Below are experts of layer 2 (counted from 0) of a mixture-of-experts language model. Rows are named router (the router's row for the expert), gate (a neuron's input weights, with its number), up (a neuron's input weights, with its number) and show model dimensions 0-255. Each number is 500 + 25 x the weight over its row's rms, rounded and kept within 0 to 999. Numbers have three digits each.
Before each expert's rows: a language model's description of what the expert responds to; "gets" lists some tokens that make up at least twice as much of what it gets as of all text. This comes from a sample of Wikipedia text that the model never trained on. Tokens count by the router's weight.

# expert 7
Description: Determiners and word starts. Articles, possessives and quantifiers before nouns, such as a, an, their, several, plus opening fragments like est, res, ad.
gets: " a", " that", " an", " his", " their", " her"
router:533461535493508518491454537523506483494536493550499515474518482503518532524527450495514476502469510461456491444534526533532527464528499471510518530512538519476493524476471531472496506506503529535504494500509475503514439500515533477499465482484518527521515496517459495491522517511500529517510485476552509516527467509525509529517513497530476508479515537468510480512531525516466528490539507487506460478475512463519500541506501524513525469505498476535471532456536472492473475469516512514501545465504476526489508483498517530551524482472470508545484475504504530541510530531504485514495467529480516477476472517499482499499480469530497521471510553506468524472475478483531464537494534466512507512493495505472463533469455487469485459465485485541463517478534506523520537471541508
gate0:494518476499505501466541487493504511474437503537532553487518451537539493462466476501513522522471498481517528449515526532473490498477518466433491492494501540514498518546504535547495493515513493518539455500558530522477511470525486508477487493462542506483504471479545469511519485457531465479544503519487495477498491480500503513519506515494504505498528509498522465504448484538533532500477489491469482493488478490556548504482507517503533503504542489499503514524459498520487500527483528526494515460463525478493557474506536520492509485523468497496535477542491471525515544498492534503488529533530486516480465525502526537497551476473467500519492474514498524519481513496479454481484549498509515509527528514479489462502475514475460478516437492485482486486506522461485504515518485
up0:466473510498495505501482482479489516526528507453504482454488528503475479522526532502476459450545465539485502524495445484506529483523483532535512509475458469485527484484536493497483492452482507503465570503465482506496503496482486524513529499523468530551513541462524540516504499509508559499437481474541484541495520528503512516471513469526507469503479492490473516490548518467522489494501524472488486496493496502482473473554474500485473448532463521517506509498509540512513502501512481485518458506526478509499485536492504490493492531493524506502458537452540520506486458486535468483529496463470479482501478473482527500496491525489508465463473508499477495464541489489503564501509438502511491487473487501533527553472515492525517541494533498481504539532466483526519496523497488
gate1:523536521525511494528522461503512515517501508525496520479472542446512516492483526506486527549504536528505515476518514492492522511507453511506509486476504481506504469468477540502466511484473537521486489489524498495509504477455478448512521508480496498539509480476500516508475504441542519499520527542515448465489480496483494455498512493500484509441542454513516498517520498498479469547513500515522505498571499465421490484498507501470517545551438504518494494543475558482495493484496486474478502491504483529480451497497528498507529465514504500515561487486506465442475464468508507511541495507509515513496555530525524486489493496522511515470470514497492511521535535529537468544500457502488452499492481499500506488507509462492509540552514481474516471502481504542490489493505506
up1:464495506472498528481505492551477539493546522499513495504479506485544492471474429483500513533568495525495501514549508489494475534541498536515542494459505509487465520496490498489477473497495479486505510488545496486497532505530529507498527528544505478520523464530528507517476516544494517568572512495505523478442518473517539454506492502519492482486453490500531526508457503488498502522475469523487509479459490466509495466500517461439482489473450500524486515488465509491495485522527516519542515536561526517544502489493490493520474485481492487505522540509501495451498532510494473535525499437500515514446514487487496507507480515493487518499514532459463469501486510522490502505532492487539551500523502521474461491483515503512462458528497528519490474497496481490513480504496461
gate2:509487526490487537495511493485541516461522507520547486476513501517494491473476497491530515522479502497527467478504434508473497546497475545509498477501530528515497471477467478496526483497481529469473484531523474486475516511521501517444491501466473489485513544515473548523486498491512473458484523480464512465484566468514476528516505529533488511482470482480507511516530462480508510472499482505503532516508486509441494479511488512479550528456506441523485490505488526492525469488509504470519523505494529456487458489474506477513502494509493460506536505529543496501480502470444502561532485513504538480466461518543461456564504480526500449482489483483511457495502502516467531509469504511457543517535482473516502501512508538495522485524513485518529458533512504519537480449496503
up2:477501513513476491461543476503532511533471490491483525503526505523511520486482509492524541515508498503487504517457501453481516493496544530499502523522450461525527520525531518514498500498508507537524518475513449461481514505498468517512496528500538496483537525436530489457495529498531499468519521464518508529517472497460500533500514486490517459514477439460495448485492468530537453551488453482512463522471507503498491517473510474468482489526523509501502487544510536452525514484477473499485511507480445503461492514502494495475515488489521510499532499486455519429491511492521535510503496472520501513471544516482517553488559517536510464487506519524462540504559494505507523474498492503509525465450477507531468478517546487493511487492487483506532526479481493466493492555513494

# expert 21
Description: Articles and determiners. Determiners the, a, an, its, his, this, especially the after of or in, and The opening table cells.
gets: " the", " The", " a", "The", "'s", " an"
router:507471520468520519464479514534525479494536524520506546467505472499489530495531501515493499462475499523477527481523541525520520466543507496518505504513525498469519524467455529475556518520524529524477521474520448467527489519534529471473478473488476542533543454526460486498512538528521529504514483488531467512529480474497498501537518529511477524477522507478511463482535515497475493505473488486526487499483531475446471511525552489514531493526451463517487530501522478485482467466522499443536521494533478524485527469488504540528505486475494527521495466521492530471526504514470471522486481501479520490452479487497513471466489456544520527486489530516521479468477478464532479502555501531521523487466504472455508513491493477500477492494527453509464509482519498519525526480486521
gate2:500507474503508513515550477485558493456429506499469481467484513482493494511541528525509490452474483516474512490508487509492515482485484521497534472530487509496561529503514494517499473493458543456513523528482474531530515464521469488455531473516501554477470483490523501488473516506487558510518530480520501464490481497507474478495473528488468472502511497518500496523461512458503547476510512495473542521518519487470463466558507468537475514491505498451531486504499535503467500486430516473501527480526495502489438486505513507467503509551519500476506484497550454516483498463472532492499513475500489490484470506484457491501472490529501497513485517491509535506490515456530516488486475546509513531528505514527509489479468514491532508524506456469550506485480528548474481489448502
up2:523485525486475525506502496527511508557484524482496501466501497517510489510502486518500444476472469515489526496504526550482493506459490486511482478499501485546498501498520513583492466487522524495487528527491459500549500500502505489499507501492509492485476533451456490502507492477524498503451490508534513509472480497489498467551502512499539486487515494480481472552522433437470498520531534495485509458529503491504501499483510493461446478524495463467519472483511471515512511481524483504474529500552474516465496513495503525503486478493484489512536510488508474470553478476484479506473543456534528517529453534471458478484483484467496489532482495573486519492534450495516479529466474550473484522503530494492508499514515502520483457510521482476566499466503475541476498513460514
gate3:485508523492508506498466515526491502533491483496498515533508515500476501511464469436530491498475486572481495527491510520465494475481493509502492516466502522479523522476496490545491531493486436482505552533500523484488527514518478466475528504468498470477520448497497493521489500559491443492462480523486529511512492474535475528477541463517478494502454485481476544490504506510505512475544490457504497500521493507504500508545498490506498468495514533519533504520502485503468481506513494545490499551482543472519454533465489520487477537452526519487520502517527497536505482518573507549535525483496469539506504471507532532477489540464483509540509509556477505499446505484484527468479448539489499510503566510502506539458507486501488527495507483520507511504524520481508497534532525
up3:496508490483438499491483507469466414524480503478512520473493509492484490509493474506562487507526469517467504506542526480490500510448549475478478545514505471491479505492510530539505481486481490472494482518533507510521542488532462508499561526462484480507540471508481502518493513540499502526528476475432481513523502496520502497493532492525493499523476504482472524492489497525559540469533475485493497488477508492501532481548482521477516492483504521517477465483507505519481546487480505526498476537504485528537494494521450502511505476442479456469445537542478502512479523501476507535543486490485502528526504488472497485478513493477508466526548503479496476498473511504515471468503467450469522519473484535509520549490498520525516473488524519482516541480511486487527517574500476
gate4:515497547486444512518481517479516491490438470552545517534520508477517496455532478512524535493560490490490504442532494574438479516525487559507552506470493514529501516470541452541533494494476480525540519472522505457482520446523496504489490526487520508480501490495485518474509510472495523475498511514498502503502521511529521467529496478466426505490500517500486506532495459508530484516502489508478502507558478441523504513479490494542481489518486508521516517508474509522466511497516486502513494498524501560498498476484484416514527501489520476473510501518452491464476508501477517466513490487515486500525484492531472470480492509508489534496492472515516502522494477545495506506527432523510507458504483533517502523495498496505486485500503514533488483509486484517476504473495443
up4:501511520471459529496497490507537490474477495545505524527520531501489485474505470535537507507522526482483446462559494499477507487461493561514531493496484526517478498527533554529526477490504465544483483506469500509501479448541502530495550478496528466498474507497474511493514556514476492533503522505487526507500529506530493496551497501512490460476495525481506504523511487498486485510490485514497489540492496485496525515486471466519472488482531469510502472478499526489465502522457437462530554500546465538504495508491493476503495509496508547514525455529498471466459502485496522487488501516520496468511448516544482529501469513496499507501501495504497533510522477495479443539490457546531552480515542543485486559479459522523498509456474494518520464481482469513487464473506479

# expert 42
Description: Articles and determiners. The, a, an, its, this before noun phrases, and the Arabic article al in transliterated names such as al-Qaeda.
gets: " the", " a", " The", " an", "The", " that"
router:508473530484515526470482513533526478476531504527520536479510484506482531520532475519483502478477555496502519460524527521525526478543505528507515514521529499467502522475470528474546498529520520528476522473516467474524500516523521486467481483502454509521533456517460465487534514520494522517505484498525467502520477485508484499528514533519490513473508530480521470497525529497477502500503480478507502497483519467472510528539538502518520480509475470534487542493527467478481472472545506464516545474514472526494491463499503528534550479474485513542500470523517547452534495503465468523510485512489538479474473500520549459480514481540497526475454512510495488470479478463537472525545476498526510502484501479435530543481469472480463462478513478519469523480523467542537502486523525
gate1:437551517506520495465498499494526491500496478518449497490461515503494525456513507532491491457481440492506494505464507496504506443505500484525496473459501544506506538497538494495482539461497489486468512545471519496547499493464491462521505510529471523526528533473499501522522461490531538489473538484510444513481521520461485499519470497495503544486516511469501483536510473536518515474506473507507514461518485523534518530528553490488512520525496521528491545554490520475461531527503526480513528500453481494456492479510526457455506477524511501497505480477487454479547462487554518491509504517522488448500520539512507453468490510492496485469476493486526539498508539461520532470470500525489522514453514535487491502488498488512533499507510526442487472488494532503510495508473487
up1:537481484529468512500474523558503500460482496445524477488504445503543481513473477474532523519504567509503509481499461508488480522516539547486504504483479461492490496460495475513540504493560498472500484476539527472485509520547512545505488488498510472501501498544498502500497552487485484518540445488478551508504457468550540494526484439482489484501483468539516490474508503499508466532493538482507473499515522482521480506453455495508455500514490508530494473457470471497481467485500488547464468490508549518534525514482480523544498526477484512526523540498510516484465554522476480508495480466491516505463521491518510527548487529492474487519483492501505464554493458512502498503513497470498505501519484491464484493518504491481442519537510480548528503502520487493492510509498501
gate2:455463478502475522521473501444462492525508538536504494497483510558516480479475465574532508542486484496549532487529472464505485510497465525525516492479517509556509489523491518515538514514470516490498491531501485536490503489511479505528511519554463524467527492496505535508474525495461505507502520486517514482480463525573467473535520513493527474500500517504521528524481499448500481490472508484478544517493484480489549472530467534480499520448515492507500515524498537495496524459508493497466517514480533525497515510517515464511514489513493449490475497522526524491504461511512503517551543516522485476470493523475464487540486512541453505476523486455515504474505518488516503480497536516434478537543478498516519485477530493530479465509491510478491502507549491525542464473488491
up2:496516485508540474464552494530517498491503546465517513492515533488511475493492496426501494458485480527515503439506506523508487497513501516503504460524498532538505504476532499478440483544491469532525522505542456490494513466530503488512502519514509491499443497474547468519504507496520515458476532493501518512522490496498471512486484474473510518473522477478468499506506489478500451521542515484550477483513506481492501499491519451469538476513466494486500479518470522501543514468463528519498461524523517539463494522463513537466490531478454470524520471478469510501476515501526499484482513489495519528516557515483482543522508486515532511485460525535465503472493508515515507494452478499523509531526570476484544481541488516493532486440512436519481522511507514493486471503473472
gate3:487453505517506481460471459471444454455483519534474481526526510506521505498487479526540503525502537503525571486521508474507489522470457416533486563485486496520520534501510502477525496467500438510545483530513515518522551510493528522489494496449504515487472500526476497502495500510516505501551476474485461532526507543527519515490504457491493526512500515474497494466506464483527492472490450506490483491514468472522493497495500513511491483459545514492479495527526455507506516506464532472513512493493477560502473518483546507445506515480485486491480484478504493513508491523507549518504490492515491497470487509519475504502471522483518489468513463471484512464448506498469502520481436523487505513470527518466463483507514498471488475471476478478474492481468532493493524517544459
up3:442500496504484504498474555504482490465514517419502509451523545467501484525491494506533547468489488518490484495486502517520466489520477527477503508487526497469506483523502473469503474473532519481513526511520526504473499518496501511512539530506521492494546505524521525555530506513520453538518491450506533506540507477546487498561531483519522468471524505493488510447486481479513524484546564499491523483473540506529517500510535507484494466524495459537524480480494488514446492509512524546465482489504551479526486496539470480509474475444563528486512490544479501502497506480509503463518508509467453495484472538460516481510490474523475530506509513508552498509469501501486480499530505495525499514486502498520501530519495514461537531497549488526517519514502456527491516519470497